From a checkpoint of a small mixture-of-experts model trained on Wikipedia: a softmax router.
Below are experts of layer 2 (counted from 0) of a mixture-of-experts language model. Rows are named router (the router's row for the expert), up (a neuron's input weights, with its number), down (a neuron's output weights, with its number) and show model dimensions 128-191. Each number is 128 + 24 x the weight over its row's rms, rounded and kept within 0 to 255. Numbers have three digits each.
After each expert's rows: "comes before" lists some tokens at least twice as common just after its tokens as in all text; "gets" lists some tokens that make up at least twice as much of what it gets as of all text. This comes from a sample of Wikipedia text that the model never trained on. Tokens count by the router's weight.

# expert 52
router:142127123130110138145155144135098140154144107178119124137118111130121075124122141168108145139084150173111142108063162116133103117092123151125143169120098154088127148101129115134129123138120154
up5:133135072082155128174145133101123097160117121122120134096139109153153116123123136110160137107109154086165141143156150127123116135123087089149149133109149157096107076109074153136143121126108103
down5:113107153113155141093092106131133137103178161109124124123078130129152143143102114103117125091108130073141141125100111146061117119154124136098095131110138125115143139156142157143099154160122131
comes before: " the", " he", " a", " it", " they", " his"
gets: " with", " that", " when", " after", " before", " which"

# expert 93
router:138166107124115091127157152147089149112143108148137161110114118135137106141127132178113144126103162200103116113132159114128091120112140120113107155148098141090077161087117124152123134127147123
up5:134113113132119137108140116094109149133148116177129120145108109173112175081127155097155160102123141110179123108118166122108098159157195094140152092142070158121081141144120138159121136122115123
down5:137155156136146127138139140196124152138167110119113128143156174131123150136144141139110135158164118091061148119143126133144125141143101157137145120131137126133124079162086135117136156165125154
comes before: " to", " the", " that", " a", " in", " by"
gets: " on", " about", " announced", " said", " gave", " due"

# expert 118
router:124134149102104144151144119132117140138118094169165147143103125171141086130123158177092162144122128188142152111103125115130118115073143126124149147131075137129114167127121145151140126149137117
up5:119171139139135078146134082172094153090180140168145131120146127158120150129118100108169134164137160144130098178123149107172107093111103072124104148110119143104165132109120141134163129109128129
down5:103113131107118107155107080056121167144092149110127119096108136103148111128132151163115106150108124114116135132136111163135133154125107142122109118113122140157134113153178121100139100131123131
comes before: "9", "8", "7", ",", "6", "5"
gets: "9", "8", "7", "6", "5", "4"

# expert 39
router:138140105128123126149130147151116128135152102174147149156111133127156120152107131154071171134146147137102135103095154101141114087090159179109126143121078156126127172121106133132161163131111113
up0:135117157095122106114136122101108167113174137117155188134102130172136133108072128104130153116159129111118130124122062147103130165083145131101107112148054121131159123140134137095116126135093161
down0:124142145159137140144166102161183120129131148113119098119134139146128143120131103100172104149099103138132137144132108111163118142151088137152159125140133121146115120133104125126135111102124112
comes before: "0", " |", "1", "2", "–", "."
gets: "0", " three", " five", " six", " seven", " four"

# expert 20
router:149146127104075141141129139136143124128177110169180133140098124173142101163123162177114190150125133153138154070114137094130114124112130142117141148130115146126106159127111128153151117133130139
up0:096118093101129170173090110126155121098131139142132114129124120176114139109069132113140125161132137152147112125139126150179125154097193149130093092147122117123078114136097122144151110112144141
down0:154121145143158119122115141102078119144119122143125136158164182099143065127159110179105134127132167128113135153153120138085109119134124125104122130079145135161143141106178132132126104145107121
comes before: "9", "8", "7", "6", "4", "5"
gets: "9", "8", "0", "7", " later", " progress"

# expert 88
router:114164118142084107143125128125110142147173127144149160117133107165136084132135131141120144155083162137107175105055136113134112099109135136117149128101093178115137166126102143118175126182144142
up5:140151192111134163095132091122128080092154090144180153096100104102110109108097116127112138148119143128112164149088188158137115157125119142114124088133152126109156131077117116113114105131126162
down5:138126092104106116130107186144160156094144164143114132120101120141120101155179158155145122092193121116173086093148146110128134088139142132105127188127138161166064178144160124147156148107141110
comes before: " ", " and", " he", " the", " but", " which"
gets: ",", "),", "\","

# expert 95
router:166145125127075108139161131145085134163151131145146185112119106140136119165100155148110137166101122151105143122109141122139082102110164142105148135121118144145085149109099143115144128127124134
up0:119173160139116120126134134146137109157104154115144116108123137099154101140068129088122135136114115183131097140127148122151153113129130125128136158124142125147158140102160147124133138138124121
down0:127129141110110118136115173118168100132147062132155093161159136133163107144134115149143108158136090114141182124113113132160097118143163152148123113134138134150116094106123107116105102141128125
comes before: " the", " a", " his", " least", "ing", " an"
gets: " at", " for", " with", " by", " during", " from"

# expert 79
router:125148151111134114166137158153118136121113076161139116159112126149174107135101164160126143151095144190111154102120133121170120114122142145139126125125119164119122141121134157156189142135149127
up0:122114122102182129139147100094115114135101175139139134168096091079144124115101129108126144142140101170132120176118149143157118113149142134135157173107153152147097144112124157091141143129122111
down0:133148149103150201138136142112143118127128081113082166145126141109131113095130117156093104140116148135141107091132172123080093135124154073094152135065116157105114144191128095105145120094126133
comes before: " of", "s", ",", ".", " in", " and"
gets: "ation", "ion", "ities", "ity", " development", "ism"

# expert 55
router:140163154108106135149136134127096142136143125138171149119099131170150104135113166162125151131117139175104150099111114091120122103111127108121123114126097116119105117090111137137186112179146120
up0:120114193132106139128085198114109123126130095152154170091111136153153142124156114152100100127127133140133098109124097117141145152127149114125119097136123115137124095152138141143165113151103141
down0:104169146108144106131129074148158090111155153121174147113138113137103128110134132151178129093115148118128145099138141124118101134115093147169100103139157178120143125152132138102143100090114102
comes before: " |", " (", ")", " /", ":", "),"
gets: "\"", " /", " mi", "\",", " $", ".\""

# expert 38
router:109138165108114128129185154139079131143188149170172135150132086115145087153091149145124160151094151157100153124126123143126117080111111147099128161144107125107116106098116142107163126134159166
up0:116121101115140103135113164105146105137106103119151176164114141123139103132084130152125173112135134119129121106119162155125168121120117169138168110151126111150085157144113064119166133114124143
down0:121118103120127163136117090127165148093132146112100105145133147135131157113173127150159134102101124111098135173168079108108097091165171097138083118115126142107107147146121111121107139148160101
comes before: " the", "so", " be", " a", "na", "y"
gets: "on", " in", " to", " through", " into", " In"

# expert 124
router:167162152116138142172142137130135203136138090132123120145113090121118075148080144186131123159088131140124161125070132111131095110142151125111139135137122132089093124124119124159170171128148096
up5:146111131106151102087101089160161168085104138115122139156125105158089149134152109130150119151152170115153139115135125131118192183144165134122120109163130119129100091132177131127097124135145141
down5:135120100156075141149106133149108124120103163114115157182111131129179166120097173089112157111107155123127143105131182154128120144157112111102140173065105167128113107154125083170158146120099152
comes before: " was", " is", "s", "'", " has", " of"
gets: " it", " It", " film", "It", " series", " album"

# expert 18
router:122151112096111120147152156139125133148172120141161157124103095153136073152090153138092147141108127136094192114091125126121107092130124159132163150113074127086111140129125121121147127116142126
up0:153156143160107153115152145153131098179091102139122143128106130098161140153106111105124152167158143093100194126106113125139141122152091163122100140120113131132145140159171129111103122124124111
down0:088105116145168179131112175100118124127137103133166104132148149112108120147177103144111115109154105150163101118141112128156119129114167129120147117139138125153151137122175117112139156113153110
comes before: " ", " the", " be", " have", " make", " a"
gets: " to", " |", " via", " would", " ​(", " cannot"

# expert 74
router:135159109125107123134116129148112129130185122136135129120111104185154117123079123141090180138105122125117123102078130093156098089092123166127128164105077188124102165131106146118130118148136112
up0:129108120184120125119085143124122136093100126144120143142146143160078083147157148129163161128128155098097106163129149120165074118064132098136116129101108159114160111136113131071104166114115174
down0:125126134138144123121115069113135096124125128136166081117132129157150104117123149120140214134161164139111113078145124145090116112178105151114111142096132151118125093137115138131127108100107094
comes before: " ", " \"", " UTC", " A", " The", " $"
gets: ":", "):", " –", "|", " →", "="

# expert 85
router:157154125090088141138110125147116146116151061139141168135106132152147095130142146162120155139125134151116142085107155112154124125111135139107168113131107153132114162119095137152156127118138115
up5:096167114100150120131125165133124172088116122114108146126118165118135121156135129110148109160117160147108119130085177132121157135113141113165091137096112072150142143135101135084142130161127114
down5:132143162152023150111152145125142103147142151146159152179133121146124155133159099118116150081182134113117085105183081102104102117095152139086134126146143148128117137129109140102119150112127146
comes before: " |", "8", "–", "7", "5", "6"
gets: "8", "7", "6"

# expert 12
router:149133179110098106127117136158124123157153121177174154158111136169150141123125129143086121159089164150155126106114137120152117133091130152123162169126096155106125137103115146165138134129151150
up0:122115098102174178136124091116126101139136112147097139146130131128110105151112161124106137068117139116109091129108142130144141081169150170086162161115094128154076072117139138137090111134125109
down0:127140118154130108118118148151168131170153146101172112116127115113154125092115127155119121163164154123147148085142108131097119168100141132180122177104189112108162157135136139110130097127086103
comes before: "\n", " The", " In", " He", " It", " This"
gets: ".", ").", "\".", " ==", " ===", "!"

# expert 34
router:121147103107108092124122157126097128110166137122139140134101117146132119137116147127094211127128143124113172105083127130109108097102139144102127133125115112105139145136133137128148139136139155
up0:147123129118147091127149152105089110109125152147137141134134125146127145114113115130148139136126131153114091069141103150059121101115124070095116104103152100087115121100108157142099168077168121
down0:138105151144127133158120157134073145103140090121125117148098157136118131134109121136141106104155114099147097131108147153143135145161159169092134134116122157144124116128114119174124104150097181
comes before: " the", " ", " a", " age", " two", " population"
gets: " by", " into", " in", " from", " of", "N"

# expert 36
router:150159133111130115153131121154118143134162088183131132143103137127144101120086115141089145148113158135114139095133146103117120105090177139118111140153094138129129164108125128148151174156124138
up0:102130122128109177135158125131120129119113106170185116110101128151118126173153120147120156123151114170143106104107122114130108162100124134098086105107148110119138128148174158141118134160119134
down0:119134140122104139122137126156160135116115140100095154148128144152132167122169126157150089115137120113190127146123106129149136134150128067152093135125110074147133073108103155132083169138115110
comes before: "0", " |", "1", ".", "–", ";"
gets: "0", " ten", " three", "5", " five", " four"

# expert 0
router:134159164111102108162153129193127133151170126148154147163081118152130126121114128141104136190137137161152142109112136092142116124098118137108149140155098154074119148104108138144169147179125156
up0:123152062122170129139051156174142136112179117154126126133160088099144143128081120093120160129120106099176145092103107146147156094138091165117113109140129130129122158097112142127118121104167115
down0:149135161115126141157142146119114145082097103133148108168098120104159144124122123100052108084103161145069137111119100133082097146112139108148127130158070111115151104139165089120151143146141138
comes before: "\n", " The", "S", " He", " \"", "5"
gets: ".", " /", " DNF"

# expert 4
router:124169130099092124145150128164115150141149131131125168146130109131164090145123134161108143150113141129130143120100131091123114121127127172109143174101084155123126128092126137155170130146164176
up0:155157117160134123153114156108132119111090162165134147091140143121155147125146139154109125128168090149134109145125144110054132128175091129095108150121116130132099108108138165160136124101126099
down0:152134133096115151131156141109129129086125144146173171128099121142090140121091118122162145157121117133147125120093090145137122145125161146163153090171147128110139102115137097118126135154106127
comes before: " the", " a", " his", " birth", " their", " these"
gets: " of", " in", " for", " into", " Of", " throughout"

# expert 78
router:133133148118111138159164135139142138156130061136146124119147124140147083146090114171132179134095145183129165125093162138147124090118116135127146133111108152129108138122116122150178138155115140
up0:110155139161130125092157075098119175144143138132140138111130133165125118146167144146151105136097131183131052101152117160143127185101135113124121139148097128148164080143113094142141110114166115
down0:149125109075143125129156134119105104126140113146120145131086098112079110130105144139168122138129085141131191156167132170150160108189164134110120107114162104108127133082209168098106117120130165
comes before: " of", ".", ",", "'", " in", " and"
gets: " years", " year", " team", " day", " season", "ers"

# expert 119
router:138171141122111107136126131149118120115174110169147151144127116195118081161144142147101159158117148155138116113095137103138153111108126144108172145114118130133108185107104131131141145130152138
up0:162101094117121110106104103098109110107091106146155080114111156071138073126117080107185104127068136124109103124113136128142146135126049104143164121109163131131133138120135094127126185125141103
down0:136119145099116110100123094121117093118127157115120120102116081102150146096144184107126132107170080093134148119144118143082132141130140167090105125126175123111128140137150134113115133120134142
comes before: " |", "0", "8", "7", "6", "9"
gets: "5", "9", "4", "6", " would", " By"

# expert 87
router:132128122108099134175142118157117112188133098144117166149085150167156089148114140200124136128125143185114142120141155114150118099118138152134151154104101164121126145097111160143189102098135154
up0:107109105110175141133149111127132178112109141091131122157119126106137118087118104146123156144129136169100149136117148068130146145147167140104127127126132145107082143115136078109145147108108123
down0:126113171134141134099107139126158132135091135139124121108131131197125135178131162114166149167099101122156111123194129112113095110104130113155137125128112127146168134091133111137157134091126124
comes before: "\n", " |", " is", " (", " and", " was"
gets: ")", "\"", "),", "\",", "]", ")."

# expert 97
router:147119136134082122141136144152102135148161107153144153150115122129152106156123137143120145128100154166098153092119135124176099112134118153124158139115092145119137157086108134109133120142131132
up0:103149127095125172151121142194114081085126125075156138143114143101112174080150120100138059168124096106128126115167113146096113153127124132108105128166167149107126177135104122153104140101153122
down0:148151154186150113140132105132110146165131123181111111128135118164115101098110166167162144161143153137142081117150126129143129144142128134149149126113104121139124112184136129125153108144106134
comes before: "9", " |", "8", "7", "6", "."
gets: "1", "born", " born", " Born", " male", " known"